From a checkpoint of a small mixture-of-experts model trained on Wikipedia: width 256.
Below are experts of layer 5 (counted from 0) of a mixture-of-experts language model. Rows are named router (the router's row for the expert), up (a neuron's input weights, with its number) and show model dimensions 192-223. Each number is 128 + 32 x the weight over its row's rms, rounded and kept within 0 to 255. Numbers have three digits each.
Before each expert's rows: "mostly gets" lists some tokens that are sent to it at least half of the time; "comes after" lists some tokens at least twice as common just before its tokens as in all text. This comes from a sample of Wikipedia text that the model never trained on. Tokens count by the router's weight.

# expert 7
mostly gets: "),", ").", "\n ", " =", "\".", ");"
comes after: "\n", " ", ")", "\"", "s", "%"
router:151121129135051130162140140123100118177191124125124111132100128143110131149166119108105095110117
up0:136110158142150146092138158093112148125145176073134126144078094130108155158102142139181099173135
up1:090107114124188105143184103149128114107111108134120145156173090112147170208061049100131199119165
up2:183135088141143135126156041141122156137151178107143141089088139138144087167081102147142122081079
up3:098163096142097136078118114108148158138138205160129090198118136101166114208122124161114159116140
up4:111053159108136161089131137152155110109187095118087211142169150129096080186073140149122108051157
up5:129077136139172091133142128126111158021152110128172153087176154133155102124075102139119059138117
up6:111096180094145127139150127151106173153129111153126188130102126200184144196069094097138114105125
up7:101089177099108141107139087189148126070192098100043136113076138141166112177142158139190136086138
up8:125127106192175112132147120118142077087095098159115160136120167121082137130101082128111101104099
up9:113149150094116098101115136106167128149110144202147120086130146150114156134136144133107129120111
up10:109144107125093111088158130073170080118074077144140188064118122096103121166103126142116102116082
up11:117213136099176137144154130145147144098138171135068100127059117080111126081152175098072199159115
up12:089077070175117124078147114127127139118184172110112107088090155092085105162123141113150162131121
up13:113157149198108154103179128188150146131117113161157191081116150141153127155146138162098096144116
up14:100148115104165147113206127129122147123154130092158181160080137160206129123062109167166137140139
up15:108130091080110096085125127083133150114190064130183159147139070114137118143130120206164136097110
up16:146108112063135098101121117157139155132141168112114135111151131152077053081129156199114117043165
up17:109139137135088139163154135141192143102164128106197138136134157150100140063149142161139169099118
up18:174102090132170124111131101166104122130151132220149135196138107152131163119039060081139126169075
up19:093075127114130163123168158149127115146171124090168183129103120166102118170082125096138186077072
up20:146168135171165167158161049184101176081134208183111107148087126113121118162118169118103101100115
up21:172144207133125163074155115127177135126150205087108193170138162141165106092155167151148143162073
up22:103147144181131126161187129194122108111157184129087168169110126116089177128103123144124116107128
up23:157159159129174128069209126111082121103100081176117183104131125151230146085045097159073166126145
up24:136091124140100161096162098097109147124111164091096126103117185160141076139029169131097153128111
up25:178151179159111114133104125129155109109126202125078127132058144184151174040164084105169111133109
up26:087105149109101092096118100158160142128103148144143136139045168135144106151132115112143111139160
up27:162110162188175147093151098158081108085134140173142135160151119154094150160127112092193125100062
up28:153134131132137124126131173168124121101159114109194134081143108152108195177077049124135110076094
up29:097143110172140109114133092132152183156140127130186117152073142137180095119095149133249127132152
up30:188121053141125144084199126142120197114001151162158092118115150153137116103102051094118122153142
up31:126180109148141127075158074199128190148125107113110121104105129136165179162059129084127154129096
up32:120096140096176118122180076093145123132118095124132175101075149106165148111083125119190142166152
up33:116078097085110095117138118167108125152186205133152131126024097116090130042128129091210099151128
up34:150134069126143134158137097110164170121141146147177109137084115107133165171113162142125141173103
up35:097097120153105102098060084160115158128068098195171182055076105108150110168116160113105161064193
up36:055093117115120166022125190186105138118074165134124142071074114162131147148094119097154187137119
up37:113089095064136133141102164115165148128111092120177177136134122109137185192142108065166144129122
up38:177156098124117094132162086181087119135165171191136108150129150099165172206078119108178086117125
up39:089092104110103115136135097132181145119139097171120131189142099105124196173150113153129122111201
up40:140117154187125127124211099064144157122059140111153075111112132124108123166085111112100112109161
up41:112144170127190135100189207110105108122131111151116159143083035116099135146101160108157143126135
up42:139106158108147089101166159144098133112115177127123144136115120134094172123181085105181115089059
up43:142150163133151114126155155105147175116134203125114158082082163189187144147073093111100174135093
up44:092112087139105150104116126105140131141119111094112127137110121125167138194129162166141144099131
up45:162116127157129102086163081087114108165118098135114130037076144126141189122154117118129092116133
up46:138130105111136053089210136111075115074126058161104094143152136125091152163142102159145095136109
up47:137121087102129090150101090147138141104133132160104117119106116094089146116120150105090168086121
up48:156104060161153094115114177157119147133119144167157124114144072135033154163120054134143116133113
up49:114129114050141159146118132140086137092147136175120200178090153123115140173073094165092159094130
up50:170118102125110152148151111130117125097143114107109153136148148141184114148121128157119157139091
up51:102147148178108124101110148147185126088093161185137113172079136131109150171112095111116134088100
up52:116129123143149076100109123132092082129138192091145138120157164154138142164097160109159145169120
up53:118130144152127148120110085129119118120103156132151189200129187128077153132173088128152115060105
up54:113154149141127100093126129106097076091134141127161148194102157128151137130124157182181137148091
up55:124150076128149132152109129133104134160131140131089132185143096107127132148094180115061184056168
up56:145111139131134094164114104132135084120047115139186143054163109131114096083094069196171081082147

# expert 0
mostly gets: "0", "′", "000", "–", "8", "10"
comes after: " |", "–", " 0", " 1", ";", " 3"
router:121139091201099151124148072110205148053139175083107185150124136092112092132145159153122075110120
up0:089134141101156120112115110109101107099107131159106166162125101148144141088150111167196140097115
up1:150068126180149080119129136152110126170206161186124141184151159105140106173099185163175091065163
up2:130133155103079119148108107106086161104194109148157096144088138143195107147111127056185173166074
up3:150141186115149164132133109166167164101111086149151082154121078166103115134135155173051123114142
up4:208091143109193078106174096171159143161082128107153170138145134181112087159099156127056081127031
up5:138112173149154110129134086112155146125088125171112086127135154173127116070094177119150130139143
up6:144080144144170132126117158116060157177216161087115115164138114099157127091111130130119122150165
up7:081137107123099063138140094116103143159148088142184113120093117108211133084155166122139132111148
up8:145129163112125067108147148107127137126091203109148130159098122168066143154137120142132130117110
up9:065185152111060085124134110083121122102094118125147146116039162146123156169166133148133107104113
up10:154132174160111090146125116092100097072194071143093148130125080108113108084077085146119099138109
up11:143136157124122133100133137162137152107097164177146121109115131150092130104136158174089089105073
up12:161108205139101128135141121134137113164071085172120091103116074145155073108159114093119162093191
up13:060179135139116150135132086133149114077148139111066154111072161141095107133117118152144111142146
up14:108079072148104127146174190144125155165157159147176160182114122099128118151140172112205092185141
up15:182105090139144121099180179136097102105099097124171191100104166113123117159116137121164179175056
up16:183102095123183176111145109130160111084121124118143121162129137144153069140106109137151135132140
up17:046101140148125149113164128219175122139138169117083123122101135131112062148148163156110122161139
up18:183140149083181118099072120090147132139106128118150196105157149147131058167123123164193116095087
up19:132107150137180088133130107119158138180139130130163122161103028100123195131094136089149141158117
up20:091123116128095139125104160135125177085084076086132212062103123117148084141144130155121132173117
up21:133096135096168120106151156138111149082146114104138173189096109088129159129104125136122130142131
up22:144084152080159118154084143082144098153099134146089127175112127078083154205128125069089104134108
up23:189195129145121155129139160166098144127173160139128105137083149099096161171069084126183083150101
up24:106116121164124132100142120132074120077094229105120184149113157119117106180132164109085095148070
up25:166147104126074111114113106082114160140097157169182192094146105122077130100104104085096102124154
up26:136091154096129162110140100127172118112146103094108156186135100140123097145069160096093108074115
up27:174075137169042101104136112142067144233134133106094128104132103125178152122104157116135079139065
up28:184137121149169113113123119082142133137159104112091093135066144133144156130111121107175142178125
up29:139130114133119175126129188095138192102097105192178165069065127111185149114104119101093138088105
up30:105130128132088188149139145168088125114165109145124132110070109114128120118167121166146077144168
up31:086147098096118115130182154118129118140123176163137144128093132103139145139153152121051129125142
up32:093100109152114141138171132088140123120152111108109149143087093108152123133142106111174137147175
up33:106133132150131130087101140157132181136051186149129102140119109126083129148088087118170115131094
up34:108109140139096137154131146079133138087212099110107168123085077113125108181086124191121161109150
up35:131077134156070140126088114109104191045064110134177193125105075122111105144112113063089119118084
up36:150126112185139091144146123127110150077184094145137162147138127137111108179105182109111091143088
up37:102134102187077156140154134147105153075170127174117174125058159163131119169101051158117172135168
up38:108138097153139113113127103128127126121160188117135139128133128092116145135130169151107121142137
up39:112112096111200149101113127069127132094074109085102157153067119121152126144088171086151120106106
up40:075135125185147142109153161152135096084153096189153107140119080087125131138125126110184118100138
up41:193124109156107083119093085147094084172204200075126109141149129125104118159137169127147131179098
up42:135112151097109128118133105081155132147098121160178157092113160104108129180140143126069082108107
up43:096101138089119115091126172138081143121077166122161097179080096153124145153156109150165127149123
up44:127095092098129115102211158151058176113139093155123191148101145145113099152080126167183083154075
up45:097102131151108117109125130072103070108161143104086165080075122125167120072147198100134118157138
up46:199071139103153140100109122149088100056147106122171165190100106173153116156063151099155177106141
up47:118113084149154087096053102156090189185112119181111080124158140125105152141108088130117120152094
up48:122093112073108141080134130082062157079179131112124120186116107171164097151116122138113131106130
up49:094071124087134140114096183076150101125137163131132166113102115127157094191144188143159113136157
up50:098170130127159124165075110069107130111109137111133176154100057099146134164119113106209136134124
up51:181080178092082157151081069164144091191104102155148138107134103152091097204149126117102089087113
up52:134134156095132099116119172100140156118076075119100115084096139177139093063092123131151166089162
up53:138115107121198145132131161147120137097139133103166182190112118125085084135122187131101112154050
up54:147173144101171123155125060084078120174080148114120133127105097133170173110094115142169142161088
up55:124111080114114159077160113102152139113074167109102122124118139111131109081150147147150106096101
up56:140117175181078105129142174089130152117137160185142119095097171155120095200122175116157103153097

# expert 2
mostly gets: "″", " 0", "°", " located", " born", " not"
comes after: " |", " was", " (", " is", " were", " are"
router:102097103055165139095101172112134143112126085120155179153140068086117169138131114115171166153105
up0:110101136059082171133133134138102099095167135140096136141113078133132143106110104139213093134114
up1:150183084111127076102156153183139081132124111169058113134139091177099150149109125120071166151160
up2:110132115181127142086123097122120161151121185167138102111119123133107095087192161145172103145131
up3:095123070156172059144150157152181152123143083187090161106069105108094164146171139129151119148150
up4:147117119067155124135082187137132148084136156124171168185170122133218082106088148087167137126111
up5:112113065156106153183151130136129122066145161106105173178145124143099134157129122146209123161088
up6:138079126212106125152182176185128121108153104147212113124125091084182098157178099156127112152152
up7:109133126205101143165106150125193121121145102189063085179107069133121218084129130112177158170130
up8:117107159116178156108140111157149154146194158145143148127094065119125175127094078141161092074103
up9:143165139163101114148123107183155166164177103169075119114106120139202190036072101124140117125200
up10:116094121151127110153172154154115089104119089145190144155129138140105120211115065155107103090129
up11:087149093152120195137123033159129104115152096181144150093100064110166197101067132149216142138157
up12:093098134110141037064145160100117125052159100132121111107139065100154179079100123152086154075164
up13:072183111177102118151080094147142112120149180176085134092090147133173113102065172095113157143112
up14:160113119157154146113198058203125168088141144130152161163133114156109128122101123110152069147106
up15:117121149116078142143159166154141147089116117136165117126141099085096163122081149082126163135118
up16:159154169159121150102123073068126145152111136137159093168148184178055092125087202108159119136097
up17:139105134108176113029157102105112159073170112130123125130114102100084141100118107095139115112151
up18:140130089121134063105129126125162111157126173111123179168073171180127172189104131080073096162081
up19:128097063068113126088131201114169121074154150078129167083079074135157142142121162153154144181053
up20:132114144182092146100181141087135149067130107131188148090103136099128157191058117120102068102111
up21:088038115110162145074217112122091060115149168121148175105103074111122178148114080150168099092100
up22:095136166089161106128121058073123126155109177072148194119123169133145127179083136087173133105100
up23:145109189156149094113155141137094120078169131128084128134110095112163122104133140112101129119113
up24:122119126091091155140126137167151150072177053135146109132125063139120092139146054175132091126080
up25:145179140163134124071181127079135110090091082165118151112151122095110109171129118101112153088099
up26:182176115174116132112155103153143139098145149162180153146130169147085156151159116156087039097071
up27:131146141136160067156133084108085142076121131161130137168134115124178094119089105145117150127099
up28:201097135132125127124109110137131139225185129125114143064096128148136142136086135114173121174104
up29:141169127143162041066131172169182118126120122096161136172153066126103133107119119158089142137117
up30:130177150107150096171176111153126165097169169107105124129086080140119144146089072066130093113088
up31:119101145122130128110146109132134131067128168091144147077110112129174125158115204220131167122070
up32:149117114143095091091143149143081173098162162092143149082095178108119143147180139094098101143107
up33:168098138090146170127175038127155087115125108147125125082070100106166129085151139112191109129169
up34:095140109087137114111123112114169169167162080107125120061056076107124139123107181151148181174131
up35:153104101152138090110100088163111146149061128121136055183079161167137119181148132175138106127172
up36:204171121225124170143162092072180112085059192130146100159078145148118103081094124146148098146118
up37:086134123134127108112124108186121054119164122160154111114093125109146126122124115137184107127103
up38:111140153142111134077158090110096114153061100091139131195097086107111175169119174107082063134041
up39:141132137129151177159181158091108134072130221166095186090122086122164161117139108120087116100173
up40:138013173114106119150111113132139150149133089101129205127114091093152098164126099122087101138141
up41:132188120149087151151143097169164134130149147155071117194073147159093122084074103113140149068175
up42:110102157116108090165093151183109116164136131121068100103118108105108100100110177124149152137106
up43:133133147190128117080137078139129129075190140154123167132101082142151164132129150173123098079142
up44:173127130123178137149156099132145135075134101158161117169098097132171112119115167101176126151112
up45:090142186076097133147108129140139194096138136135111217119118113132180159155101115062142102059098
up46:088157107173108070158144101116096131120149067169061153152144120115062162143118177096094144143072
up47:118159154199157163124116123122199093061144108141105102158103090125092163114114224112171120126140
up48:119071157064102144074154131103101150067173103118180201108077116117086127107105200134166120151072
up49:106078098157144122129156172134155123091074119202181175096079132090122134101142186101157141169112
up50:126075144121147144096128124101156097108117193059129080145098082121098093180089159133185118138109
up51:147095129124094106067109136107105125111093078167124122057204092107142117086073139176085131145137
up52:116165145122166159128160125114084147186161106122118118126076143138152147123117131110160142110152
up53:102082114170121102137178075134136155132091118193154133113124188107162146158152126104180128121158
up54:080081121072104134145045096135154129162125208133151138116046122134194084123108100131175112151125
up55:165148149128159097102151064149074166112154120170110099134107134131185143092140215155062153107076
up56:170157102165153156163107082189180168152103154166147119079124117142174112189148119146131082082100